config.toml
n_layer = 12
d_model = 384
n_experts = 16
experts_per_token = 1
d_expert = 336
d_shared_expert = 0
activation = "geglu"
moe_layers = [0, 1, 2, 3, 4, 5, 6, 7, 8, 9, 10, 11]
router_score = "softmax"
normalize_top_k = false
routed_scale = 4.0
balance_loss = 0.0129
balance_bias = false
init_std_router = 0.0267
lr_router = 0.00202
n_head = 6
n_kv_head = 6
head_dim = 64
vocab_size = 16384
norm = "rmsnorm"
norm_place = "peri"
norm_eps = 1e-06
positions = "rope"
rope_base = 10000.0
rope_fraction = 1.0
qk_norm = true
attn_scale = 0.125
tie_embeddings = true
parallel_block = false
extras = ["capped logits"]
init = "normal"
init_std_qkv = 0.0188
init_std_o = 0.00383
init_std_up = 0.0188
init_std_down = 0.00235
optimizer = "soap_variant"
lr = 0.00577
lr_mult_up = 0.975
beta1 = 0.95
beta2 = 0.98
lr_head = 0.00923
warmup_steps = 61
schedule = "cos"
final_lr_fraction = 0.1
batch_tokens = 131072
seq_len = 1024
doc_mask = true
train_tokens = 509700000
steps = 3889
dataset = "wikipedia_en"
Below are experts of layer 5 (counted from 0) of a mixture-of-experts language model. Rows are named router (the router's row for the expert), gate (a neuron's input weights, with its number), up (a neuron's input weights, with its number) and show model dimensions 128-255. Each number is 50 + 12 x the weight over its row's rms, rounded and kept within 0 to 99.
After each expert's rows: a language model's description of what the expert responds to. This comes from a sample of Wikipedia text that the model never trained on.

# expert 10
router:54 66 40 41 51 36 33 53 58 28 43 54 51 73 52 51 62 73 68 47 32 30 66 50 62 50 51 67 45 44 53 55 63 59 41 54 44 47 45 65 41 49 76 61 41 67 75 39 47 59 48 50 48 32 46 78 44 45 57 58 56 34 57 55 49 38 63 55 36 35 60 76 51 46 35 56 52 58 61 84 45 55 62 43 65 36 68 29 45 48 78 59 39 41 53 39 59 35 23 35 69 62 77 51 64 50 52 35 61 42 67 31 19 61 49 42 55 28 41 42 47 44 47 68 65 45 47 51
gate0:72 57 44 42 43 35 46 69 67 30 26 48 45 54 68 37 40 54 42 52 61 35 60 70 55 49 46 43 48 41 59 66 67 50 48 81 51 41 60 47 40 47 41 47 77 27 46 44 34 41 34 52 41 38 65 59 46 43 51 66 44 57 29 30 42 52 65 43 38 61 63 64 54 62 59 67 58 48 33 59 67 48 45 43 46 19 53 58 41 38 54 50 50 35 65 34 49 61 47 56 66 53 50 37 45 38 43 35 20 38 35 44 37 51 61 32 58 57 39 56 50 36 51 36 57 76 44 46
up0:39 48 57 38 42 55 62 69 50 47 39 44 57 58 32 56 72 45 43 57 39 50 46 45 51 62 58 80 57 41 32 77 72 46 59 68 38 56 32 31 55 50 59 43 39 50 42 51 30 56 38 61 35 63 44 46 27 37 54 66 57 65 32 40 64 21 47 63 54 52 52 55 44 58 32 48 57 46 28 63 46 41 63 61 33 49 54 72 51 56 60 55 36 53 55 53 64 32 65 37 54 52 52 67 44 31 34 47 50 39 59 58 88 33 53 47 42 38 51 35 64 58 70 48 38 51 71 35
gate1:42 29 48 61 60 63 59 43 74 41 51 39 30 46 31 69 43 43 36 45 41 52 45 31 48 43 34 53 28 47 41 61 48 42 65 44 47 54 39 40 55 49 32 47 40 53 49 33 56 61 70 43 59 54 52 46 57 42 46 57 52 50 61 21 46 47 31 35 68 38 57 57 58 63 34 18 46 37 46 29 59 42 61 35 60 65 43 33 55 38 48 42 50 45 54 46 62 32 71 68 51 32 38 65 32 66 71 50 42 56 48 66 41 51 52 32 46 42 77 44 53 57 54 38 52 38 33 59
up1:50 22 52 51 60 23 55 33 56 48 59 48 57 68 84 55 52 26 31 52 55 49 38 49 41 62 57 49 28 53 58 41 47 54 34 46 70 28 61 25 60 45 63 41 67 29 43 35 62 51 46 44 36 46 61 71 53 31 62 67 53 34 38 42 66 47 53 60 41 57 51 58 62 27 45 55 37 50 50 51 67 65 55 63 60 51 40 54 33 35 52 51 39 52 47 55 15 39 55 62 32 60 55 31 32 65 42 32 58 52 70 50 62 71 45 40 47 49 35 56 67 61 53 41 61 39 59 51
gate2:53 57 55 56 56 53 72 49 55 44 46 36 27 48 57 66 35 32 46 38 67 35 47 59 54 64 77 53 44 46 42 58 35 35 78 54 44 48 62 72 43 61 30 41 83 52 69 63 72 43 38 40 56 34 55 56 45 67 48 59 45 54 39 71 60 36 57 52 64 50 56 45 50 58 67 44 55 48 60 22 49 34 25 55 48 55 47 48 49 49 29 30 47 75 59 67 58 39 60 44 55 38 48 38 62 31 47 68 68 53 45 45 57 65 51 50 47 37 62 35 42 39 33 59 42 42 49 54
up2:60 52 45 18 72 72 45 55 52 52 49 56 61 49 55 56 52 59 71 40 49 67 51 70 56 38 61 59 48 69 62 56 39 46 52 62 54 67 42 53 61 36 56 58 55 52 43 43 39 54 43 35 70 42 79 67 54 61 56 50 51 56 61 36 48 53 47 65 34 49 59 56 61 31 45 47 52 42 58 54 36 24 46 55 30 65 37 48 47 63 66 41 55 34 51 39 48 56 57 37 56 40 56 31 58 48 40 56 42 44 39 51 59 64 55 45 44 53 67 53 51 38 45 72 33 72 63 48
It responds to: Sports rounds, conjunctions

# expert 11
router:71 56 24 54 45 64 39 63 46 49 62 43 53 47 60 73 32 46 55 40 41 32 53 54 51 46 42 72 35 39 41 64 37 66 44 57 76 52 46 46 50 46 70 71 63 66 55 44 39 72 73 41 54 44 49 58 34 60 48 55 39 40 59 80 64 51 50 67 53 25 54 52 61 55 63 49 23 55 75 55 75 62 20 57 47 45 50 41 53 51 49 39 39 34 58 43 43 54 52 46 50 52 61 58 30 57 53 48 52 71 84 50 56 73 52 48 62 29 55 39 62 46 75 73 56 56 43 54
gate0:64 29 40 61 51 69 66 41 25 65 47 59 59 59 63 23 42 57 49 43 50 64 39 60 48 52 40 62 58 54 51 44 72 54 55 39 48 29 34 55 57 53 51 48 45 32 67 45 53 59 61 46 79 42 42 55 29 52 48 62 37 40 53 54 56 69 63 62 45 67 49 51 42 44 60 25 41 40 46 37 39 61 49 45 60 53 37 47 67 52 66 40 48 38 28 43 49 23 65 47 51 37 64 42 56 57 59 65 58 45 39 63 48 62 54 65 57 51 53 73 43 38 45 58 57 28 57 64
up0:65 45 41 15 45 45 60 66 44 61 23 58 70 35 57 55 64 63 39 42 34 74 46 26 58 53 40 27 49 66 39 25 47 52 34 40 57 45 49 42 61 48 45 64 43 40 37 43 73 47 40 34 57 62 77 50 46 28 59 43 49 62 52 30 40 47 46 39 52 53 57 65 43 59 66 62 51 44 48 60 31 52 61 63 57 48 39 43 17 37 31 53 40 43 55 52 49 54 61 48 32 51 45 39 59 51 52 50 50 50 65 65 66 61 15 39 59 53 40 42 40 42 40 55 63 26 39 34
gate1:66 57 49 56 60 38 39 43 72 35 47 61 35 33 39 83 55 54 38 50 41 31 55 44 32 35 43 65 61 50 40 47 48 39 43 57 31 66 51 53 61 55 49 33 49 58 39 52 36 49 34 40 28 29 45 51 68 57 33 54 49 51 35 45 42 44 48 65 57 43 56 50 67 52 63 47 57 44 53 42 60 40 35 80 33 65 60 62 63 43 39 63 48 47 61 71 74 74 37 56 46 45 51 50 54 63 60 53 51 41 47 38 34 49 31 60 60 75 31 44 60 40 64 46 52 50 43 51
up1:42 72 68 46 59 47 49 73 41 36 42 50 51 43 58 55 51 33 44 50 56 55 69 68 45 30 37 50 43 71 59 37 54 41 61 24 48 39 35 29 50 27 79 57 35 48 54 31 53 58 48 56 45 48 36 38 55 31 53 35 39 28 55 64 50 42 54 49 52 45 41 65 43 63 45 61 47 31 40 49 69 54 56 78 16 36 34 54 64 50 44 40 54 60 51 46 55 41 26 58 38 55 68 49 49 43 33 50 58 43 51 71 73 56 53 60 46 40 46 54 54 51 40 48 44 40 55 44
gate2:54 62 58 46 44 58 56 73 59 42 40 58 61 44 57 46 36 52 79 55 51 54 43 23 59 49 34 39 76 48 53 70 36 61 72 66 58 40 52 55 40 39 55 45 36 52 46 51 66 36 40 55 60 40 59 66 56 46 37 48 44 58 44 48 24 40 57 61 69 50 50 49 59 54 48 57 31 56 68 63 47 66 40 76 59 32 49 51 55 45 40 60 39 52 51 31 62 64 61 37 47 49 51 48 32 41 43 32 49 55 48 57 46 30 52 47 66 63 56 59 53 55 54 42 49 38 76 75
up2:43 49 54 38 72 41 35 44 45 60 54 56 53 50 54 31 43 52 51 36 61 38 76 45 39 50 43 22 46 47 53 51 63 50 51 35 45 58 52 43 68 82 62 35 55 59 47 56 44 58 42 52 65 42 52 47 40 61 61 60 53 64 59 51 57 45 26 44 46 41 70 55 62 62 32 56 81 72 34 34 65 49 42 39 75 70 39 51 65 66 57 49 49 54 47 35 51 55 49 50 63 53 67 57 56 43 57 29 48 58 38 57 31 56 71 51 39 35 49 73 50 37 36 55 22 35 44 75
It responds to: Sentence starters, inv- pieces

# expert 5
router:56 36 42 49 62 63 51 44 53 58 60 58 46 46 37 54 17 52 53 51 46 43 05 50 49 50 45 46 60 68 41 43 58 51 45 46 69 59 53 54 26 40 71 59 56 72 49 50 52 53 27 39 52 47 53 62 43 30 54 55 54 36 49 49 39 36 52 45 51 38 62 69 49 53 28 44 52 64 43 63 86 42 44 39 43 46 66 52 53 51 58 54 65 35 35 58 45 58 63 55 48 59 14 54 45 64 47 43 41 46 55 72 39 59 59 49 49 68 56 46 63 43 59 58 52 49 58 29
gate0:43 47 57 35 40 36 51 33 66 42 61 24 48 31 30 68 35 19 53 28 47 56 64 50 49 45 53 55 56 43 71 57 45 57 59 50 56 50 47 48 29 60 44 64 47 64 33 38 53 49 49 43 47 54 41 51 48 54 50 38 40 59 58 76 60 68 44 47 73 43 45 46 66 53 41 58 51 55 41 44 58 31 34 68 51 45 49 56 44 58 48 52 32 52 42 44 44 57 50 72 34 34 53 42 37 36 28 54 64 56 62 48 26 41 17 41 51 51 51 41 57 40 26 33 58 53 75 55
up0:60 58 44 53 42 57 59 47 34 58 45 28 32 20 40 58 52 65 46 45 43 44 47 60 53 40 23 53 33 72 23 53 49 47 44 47 66 47 47 48 54 48 43 60 52 53 66 35 22 35 51 34 49 39 40 62 50 51 68 60 34 57 65 46 61 62 55 68 52 32 22 51 48 60 80 62 55 48 50 50 57 44 75 48 53 50 52 53 51 50 43 56 64 45 58 51 45 72 28 45 23 53 37 46 43 56 44 44 42 43 50 46 49 72 48 47 58 43 55 49 46 42 46 40 64 39 43 79
gate1:60 52 51 50 50 53 55 60 18 59 44 50 35 56 56 47 60 47 41 33 47 60 66 43 41 55 59 21 67 60 33 61 75 45 52 66 49 70 44 62 54 54 60 40 44 41 52 36 37 51 54 39 34 41 45 32 53 53 63 43 64 63 16 67 25 51 51 27 30 50 38 51 61 53 58 46 39 43 53 55 32 37 59 73 39 40 58 25 55 46 67 36 39 49 36 43 42 42 44 59 50 55 52 46 66 38 40 49 69 40 65 45 41 40 40 58 25 55 39 47 45 40 69 59 21 40 48 59
up1:48 54 52 37 41 28 37 61 51 52 52 44 53 43 35 41 31 33 54 68 59 65 51 44 42 63 69 47 37 54 49 25 23 51 57 39 39 61 56 45 56 46 46 61 43 46 51 56 44 61 66 54 51 24 55 60 69 49 40 50 62 44 50 57 63 63 61 35 53 39 39 48 70 44 47 60 48 56 51 46 49 56 41 47 39 48 56 55 77 60 32 72 22 63 29 59 44 44 42 31 36 38 39 45 36 72 66 49 36 53 23 51 33 48 64 60 36 32 62 43 53 65 44 42 37 52 67 61
gate2:75 48 45 50 48 31 15 68 55 51 63 68 54 64 33 42 57 73 56 34 60 40 44 77 49 65 43 47 54 36 45 52 33 80 51 47 44 69 64 61 47 45 72 50 75 55 59 28 63 60 35 62 68 58 44 51 48 56 40 67 62 46 49 38 55 43 49 34 57 49 33 48 55 51 72 45 51 35 64 32 43 33 43 44 53 49 53 43 66 66 59 61 44 59 53 38 50 28 23 63 64 25 78 53 37 58 39 62 56 64 29 64 51 52 34 57 43 66 57 63 54 47 52 37 46 40 39 56
up2:27 45 48 46 38 59 56 44 44 48 31 36 55 29 58 62 26 51 51 27 40 57 58 45 46 58 41 45 48 36 66 58 38 35 40 51 47 54 41 34 47 45 75 50 42 52 51 56 66 42 46 63 44 51 45 44 29 39 39 52 52 45 50 55 60 51 39 34 42 66 36 65 57 48 28 53 45 48 47 35 62 47 40 39 68 48 55 56 36 44 47 42 59 42 41 34 47 49 42 51 56 60 29 39 43 48 62 31 57 36 61 49 49 70 53 82 69 43 50 52 46 65 44 58 65 42 58 55
It responds to: Passive participles, verb endings

# expert 0
router:23 44 43 39 47 61 67 55 51 56 62 39 50 42 50 50 50 50 41 57 34 35 51 45 52 61 58 41 55 43 48 29 60 34 39 46 41 49 36 57 43 30 47 46 46 73 34 53 69 69 35 50 48 28 63 46 42 53 68 33 66 45 51 69 46 62 59 45 68 44 26 44 45 53 66 55 48 55 77 61 55 68 61 20 55 47 49 56 35 64 77 41 46 61 42 45 41 36 46 47 51 52 49 64 44 20 40 72 39 61 74 39 46 64 71 64 58 41 60 47 59 41 40 67 47 41 42 57
gate0:62 35 82 47 59 53 53 53 51 69 53 65 50 37 63 48 67 61 47 44 76 37 42 47 53 53 67 45 63 63 55 77 68 53 38 52 57 46 59 49 66 58 41 51 44 38 52 58 29 61 57 46 64 62 26 53 37 55 64 57 60 62 57 35 48 77 36 58 67 57 41 60 39 50 39 21 52 45 57 47 59 31 37 61 32 60 47 47 52 62 38 36 52 62 60 51 53 46 65 60 49 52 52 37 49 57 40 71 32 45 37 44 36 33 54 28 54 49 49 41 66 44 32 52 60 46 49 72
up0:34 44 54 49 55 51 45 27 36 45 52 61 60 41 66 71 51 43 70 41 56 42 66 46 63 34 47 44 48 67 47 66 66 28 27 50 49 54 49 42 65 47 61 62 40 63 28 53 57 39 43 48 51 22 52 73 38 32 84 60 40 46 50 42 49 44 52 61 62 25 32 33 56 60 32 52 46 71 31 62 64 43 40 22 41 57 35 78 47 59 53 55 40 58 30 39 48 37 32 70 25 48 67 51 58 46 55 58 49 64 54 52 65 50 43 11 43 29 56 42 51 59 47 59 65 56 69 52
gate1:53 56 53 57 58 31 54 48 58 57 56 38 44 65 38 45 70 55 33 50 54 54 50 38 71 41 54 38 83 60 46 56 55 61 61 40 75 55 59 72 54 55 43 65 57 52 51 54 59 31 77 48 69 52 55 43 34 55 52 34 60 44 81 43 50 57 42 58 60 37 64 28 58 39 61 66 60 56 41 58 49 54 54 59 53 47 32 74 62 52 56 35 44 68 39 47 60 70 62 50 52 51 57 48 63 71 53 57 35 64 47 47 46 44 34 53 41 53 30 54 49 21 56 66 48 80 54 43
up1:52 50 23 52 32 58 67 43 44 76 65 66 59 47 57 54 35 54 35 29 59 49 66 58 63 41 56 49 59 69 35 27 42 65 64 68 27 60 50 46 61 72 52 84 53 62 51 56 62 61 73 43 53 44 40 52 52 56 68 38 51 32 64 75 21 38 44 53 44 56 42 51 52 34 52 33 39 33 60 46 54 42 59 32 55 61 42 40 46 55 58 62 41 46 56 54 62 62 60 53 30 41 48 71 64 51 73 53 55 28 66 65 43 60 44 43 35 48 46 65 73 46 63 27 54 60 42 53
gate2:75 58 31 51 52 59 63 50 45 67 41 52 55 58 49 63 53 71 62 54 64 30 64 55 39 52 30 65 77 48 63 52 48 66 68 32 50 36 47 56 47 60 43 36 57 52 71 51 42 66 49 21 49 60 31 33 33 58 80 43 39 40 39 29 62 54 74 57 52 60 33 56 45 54 75 41 45 62 46 53 33 58 33 56 58 47 44 52 37 39 52 56 41 66 39 59 69 54 51 43 37 35 65 66 45 39 53 60 39 38 61 48 53 31 26 46 38 63 55 55 48 57 47 55 63 52 62 47
up2:50 38 58 53 56 44 61 53 45 36 59 43 27 52 64 54 40 50 53 62 48 64 37 51 64 48 45 30 47 62 37 76 23 34 64 56 56 51 36 44 67 44 64 47 46 52 43 37 25 61 43 48 60 45 48 51 64 41 44 41 55 44 31 67 29 43 35 52 56 48 66 64 33 52 54 36 52 39 66 20 24 55 56 61 61 57 74 54 55 51 59 49 77 56 57 24 44 60 46 68 73 57 51 48 51 49 64 60 46 49 49 44 51 46 74 57 49 40 72 44 48 27 50 53 57 47 46 48
It responds to: Name initials and dates

# expert 12
router:59 54 28 46 50 49 35 58 59 68 40 51 44 37 41 74 55 55 36 35 29 56 63 70 47 54 52 49 37 53 47 59 58 54 39 60 04 34 55 50 69 39 52 31 57 66 66 40 50 42 54 44 65 67 65 57 65 40 29 62 47 48 29 49 40 46 56 43 58 64 60 62 46 57 43 82 52 57 46 66 56 43 58 61 65 61 51 42 39 43 51 50 56 41 53 43 55 54 28 35 55 34 63 57 47 41 51 45 42 46 51 50 35 50 71 86 40 23 62 46 40 50 88 61 23 55 45 48
gate0:47 43 51 26 46 36 49 52 50 57 72 52 43 57 51 21 50 34 44 74 53 42 79 52 57 53 42 36 44 43 38 55 73 24 54 68 69 40 44 63 63 58 36 40 59 58 46 47 64 52 57 60 44 38 32 60 46 61 60 46 35 51 55 74 52 45 49 49 49 67 39 32 65 69 65 42 51 50 43 45 45 62 63 71 56 48 21 48 36 49 60 38 40 33 59 55 42 37 43 38 45 74 74 61 34 55 67 37 49 54 34 44 53 50 36 59 48 46 57 39 40 57 37 36 54 53 55 61
up0:53 52 43 82 46 67 61 47 57 48 64 39 74 66 57 37 24 29 53 60 55 43 54 82 37 56 45 51 45 40 43 38 39 76 30 31 49 46 50 60 47 43 63 52 62 31 72 55 46 50 42 47 52 58 51 66 42 67 59 48 60 43 54 61 44 50 18 43 45 51 60 36 65 38 40 31 65 66 61 46 64 50 41 55 58 71 33 76 50 36 51 42 48 34 47 42 54 52 40 43 61 47 41 55 52 65 35 56 46 28 75 47 52 48 45 67 70 47 65 69 75 44 63 51 41 59 58 70
gate1:48 60 44 66 66 16 56 42 55 43 46 28 73 50 59 62 61 54 39 71 67 38 56 54 40 55 60 54 38 76 58 53 53 55 83 41 44 54 40 40 49 29 57 43 61 52 61 47 36 45 44 52 63 61 26 66 55 35 58 55 44 52 47 52 52 51 54 67 50 45 71 56 68 45 44 47 81 45 52 46 54 63 60 66 42 61 43 65 45 48 32 44 52 43 41 43 43 78 57 42 46 34 60 47 25 61 47 74 41 47 46 51 33 28 55 63 54 60 51 56 69 44 51 49 29 53 60 68
up1:39 51 32 44 39 50 50 47 49 34 31 68 55 41 52 60 45 54 55 54 43 45 51 53 33 22 68 58 54 73 58 34 56 60 52 60 45 43 40 57 40 45 59 53 50 46 58 65 38 31 39 44 47 51 49 65 54 55 34 67 49 60 37 81 57 55 64 66 37 59 66 47 74 47 39 46 58 32 50 46 47 51 56 58 32 28 45 71 53 48 64 42 50 75 79 56 67 28 73 56 56 44 53 52 48 31 54 46 66 68 47 23 54 60 70 60 54 53 29 70 46 46 42 42 37 37 47 61
gate2:57 62 43 46 18 65 66 45 37 43 64 39 64 46 41 37 64 54 20 69 38 59 58 59 52 61 32 43 44 50 49 34 46 74 50 53 42 57 48 65 47 43 46 50 79 46 31 59 57 46 55 68 45 42 39 74 53 53 51 37 81 57 31 18 56 62 49 38 49 42 52 35 33 35 64 38 40 51 47 51 67 36 58 53 35 54 27 60 63 62 44 41 18 33 40 47 53 42 69 45 45 63 47 56 55 59 45 45 47 49 61 58 79 34 38 48 35 70 25 56 43 57 32 45 58 35 54 45
up2:58 54 64 38 60 76 68 39 40 48 44 50 49 57 51 62 54 30 44 38 47 56 57 49 66 34 47 83 44 37 51 46 65 56 73 63 40 76 41 42 45 50 52 66 43 45 43 51 34 41 45 66 40 00 52 34 42 69 58 50 54 49 47 59 44 41 65 38 46 66 27 33 29 53 51 57 50 50 52 37 44 32 30 27 27 53 42 35 39 60 57 58 43 61 27 50 53 34 46 51 60 54 52 52 52 66 64 23 64 50 66 58 49 67 68 65 48 54 42 41 51 64 57 43 45 46 28 60
It responds to: Mid-word syllables

# expert 6
router:48 67 41 60 47 59 62 45 38 53 45 39 58 73 45 53 33 41 46 53 41 48 63 51 51 44 71 62 43 52 38 54 60 68 62 48 57 44 64 47 72 69 54 76 53 73 38 52 41 71 23 32 40 54 58 50 57 64 52 50 35 48 52 63 61 54 47 53 68 56 57 41 52 44 55 49 43 52 45 57 56 36 49 56 65 42 87 66 51 69 54 49 71 38 39 47 11 57 65 29 61 52 41 58 54 53 45 51 47 63 42 48 44 52 62 60 54 47 64 56 38 41 67 38 44 42 41 58
gate36:42 60 49 55 56 60 47 77 75 60 58 61 33 61 36 44 48 35 49 52 48 76 41 50 49 43 48 59 75 57 51 49 64 50 67 42 56 25 41 55 45 46 57 52 58 44 59 49 48 46 42 66 48 48 67 45 46 57 28 60 43 46 73 74 55 46 51 32 42 35 59 57 60 52 66 28 58 54 54 40 49 39 51 45 43 14 81 32 64 72 81 71 43 52 44 61 51 56 24 57 47 64 43 35 46 22 60 22 40 39 63 25 55 65 69 42 62 59 36 44 42 33 47 50 43 48 57 51
up36:48 42 54 59 51 44 48 54 37 51 50 64 53 74 16 35 52 47 46 63 63 44 35 23 60 47 56 46 54 47 38 49 44 45 19 24 49 64 59 59 54 64 53 55 38 60 57 53 44 58 78 53 38 45 29 57 47 46 45 38 50 51 50 44 37 58 30 34 52 64 72 62 31 50 49 41 54 66 48 44 50 30 28 20 42 64 55 50 50 62 53 60 58 37 42 53 56 55 47 48 57 52 56 38 34 58 44 41 65 46 72 48 61 55 45 46 54 40 51 58 54 57 50 56 59 56 48 48
gate37:62 70 46 67 38 65 43 62 49 48 72 63 37 35 56 60 55 46 38 45 38 80 49 44 33 31 63 51 60 53 49 71 51 56 55 38 37 76 77 59 34 68 76 37 29 50 59 43 58 43 54 51 39 51 47 62 58 47 46 32 42 73 47 27 34 55 31 44 55 08 51 48 54 58 59 54 48 55 46 50 66 52 35 62 47 73 44 49 55 57 52 63 47 59 32 29 50 47 51 55 70 47 61 74 56 57 38 49 44 65 62 50 46 42 51 54 53 39 55 48 39 73 57 47 44 65 50 34
up37:66 44 63 62 39 63 32 47 46 55 37 33 46 40 49 47 57 42 56 64 54 59 41 65 51 26 36 51 56 63 47 49 48 71 41 42 63 51 56 57 51 27 65 64 59 48 53 66 62 43 57 56 64 63 59 49 65 35 40 31 26 53 63 45 49 55 44 27 51 64 63 36 51 53 35 53 37 49 44 51 54 57 42 55 36 48 47 47 65 57 69 48 62 64 50 53 50 44 50 69 37 45 63 57 39 46 50 55 46 53 53 62 63 73 65 54 45 57 38 71 32 42 50 57 48 50 29 50
gate38:64 44 53 35 27 56 65 50 54 67 49 60 57 55 25 39 54 48 27 41 55 56 57 49 59 63 47 56 38 52 45 38 59 25 30 74 57 42 36 53 50 48 59 60 60 64 35 27 45 57 48 71 69 57 45 62 52 27 39 80 53 35 38 57 54 46 52 40 45 61 68 55 62 74 60 76 53 59 44 39 64 52 45 73 80 34 46 31 70 49 54 48 46 44 42 44 54 50 40 51 36 54 47 40 53 71 48 19 28 60 62 47 47 47 62 59 50 47 68 48 46 39 46 59 44 50 72 55
up38:30 57 23 60 73 62 69 54 47 38 35 67 32 60 57 30 44 73 59 54 50 60 46 68 45 65 68 64 65 41 35 73 47 44 48 30 43 59 66 34 46 50 72 59 42 39 33 59 62 31 62 62 48 56 59 47 44 60 58 58 59 63 52 57 66 52 45 68 43 64 52 31 74 31 64 46 39 70 61 49 70 44 35 52 65 51 53 51 44 52 52 57 43 60 38 35 38 32 58 25 55 44 51 46 55 50 58 77 60 53 36 40 48 45 18 60 55 69 58 53 39 32 47 52 47 48 48 65
It responds to: Name-internal word pieces

# expert 13
router:47 57 49 55 41 64 57 67 53 47 48 56 59 59 55 46 54 40 44 40 37 60 39 58 76 45 49 55 48 55 39 62 54 55 61 55 44 49 59 37 38 48 58 34 70 35 45 46 30 43 47 30 67 50 66 38 65 79 57 49 35 37 46 56 36 53 66 59 65 43 37 47 46 49 47 40 77 72 67 47 79 49 27 51 39 29 63 58 46 59 42 60 78 36 46 42 49 56 47 56 55 58 52 61 45 65 39 68 44 34 62 45 47 49 45 27 49 47 50 56 48 53 58 75 37 65 42 51
gate0:60 57 52 56 54 58 66 37 53 59 32 40 35 32 31 45 49 39 61 59 36 37 53 51 68 66 39 49 50 47 55 57 41 49 52 63 29 52 31 48 48 45 56 55 53 39 37 47 37 43 65 55 38 39 53 64 30 47 54 40 36 43 44 36 65 45 47 46 37 35 41 54 51 47 55 56 66 35 58 70 26 50 38 50 39 59 52 41 50 27 62 59 47 43 46 47 44 52 42 50 59 44 55 42 43 48 43 59 55 55 55 35 71 34 72 79 53 35 38 58 24 63 59 54 45 51 58 44
up0:44 39 55 54 56 32 63 41 35 47 32 56 34 41 42 39 49 53 46 49 45 72 34 49 52 26 88 34 55 52 42 52 45 58 58 61 43 46 55 41 37 65 59 51 39 50 21 19 32 40 34 54 45 33 34 35 56 39 51 28 53 68 39 33 34 48 39 54 53 41 42 47 59 49 56 45 68 56 33 58 41 28 67 45 40 60 57 40 47 33 51 47 55 55 53 43 53 54 52 47 63 58 48 68 62 50 57 66 43 39 35 31 37 47 52 32 55 29 40 45 69 38 49 30 53 39 29 67
gate1:47 62 49 46 64 58 27 65 40 53 60 48 47 56 32 42 42 60 45 58 46 39 64 70 38 59 38 46 52 75 60 43 50 63 42 67 55 28 65 42 38 44 39 43 52 31 45 52 51 47 51 45 50 58 65 44 50 40 58 53 41 54 59 41 41 56 69 42 65 54 39 42 55 53 67 43 69 75 48 54 59 43 72 63 48 33 52 50 38 50 53 54 51 66 39 72 56 31 55 55 47 52 48 51 68 62 49 51 70 38 38 45 29 53 34 58 43 33 40 59 49 52 33 59 41 40 54 43
up1:46 39 42 46 44 58 63 55 48 45 46 45 53 33 53 48 33 48 22 43 45 40 59 67 58 66 67 58 50 60 40 54 74 34 57 44 49 51 46 38 50 57 63 60 44 52 54 53 34 49 57 37 66 60 52 67 48 39 41 34 60 44 53 59 44 56 57 63 64 40 56 37 61 59 42 62 46 51 61 61 45 42 46 41 65 50 31 63 48 43 32 52 34 44 39 77 48 27 79 39 42 53 58 40 42 65 56 74 62 73 63 37 33 56 68 44 57 61 51 52 34 57 46 24 35 61 64 46
gate2:63 32 54 51 59 61 52 39 53 70 69 59 58 49 50 27 52 40 58 66 39 69 65 73 53 45 41 49 46 63 63 45 58 58 60 45 52 56 48 53 48 56 43 45 27 66 52 45 36 58 53 60 65 68 41 38 44 45 59 53 46 67 42 61 36 57 49 44 54 51 33 44 58 55 52 49 33 82 35 58 57 37 40 43 43 48 56 47 49 55 54 44 37 42 43 63 46 66 49 53 63 59 52 53 48 37 62 33 51 48 37 42 60 48 56 77 40 62 71 86 51 47 65 60 51 50 45 45
up2:43 51 59 30 40 44 65 17 27 70 41 56 51 68 45 55 28 29 65 56 46 48 58 37 16 25 47 39 39 50 54 33 38 45 39 25 58 50 46 43 54 56 66 53 39 39 39 70 47 57 52 46 48 28 51 33 41 59 58 38 36 62 70 43 53 55 33 60 43 46 47 54 43 44 37 61 40 57 58 63 63 56 38 55 75 69 44 42 62 42 46 48 33 46 32 25 41 58 49 46 48 50 21 54 55 59 56 52 25 33 38 66 23 34 56 54 58 43 52 49 58 38 71 44 44 33 53 47
It responds to: List dashes after breaks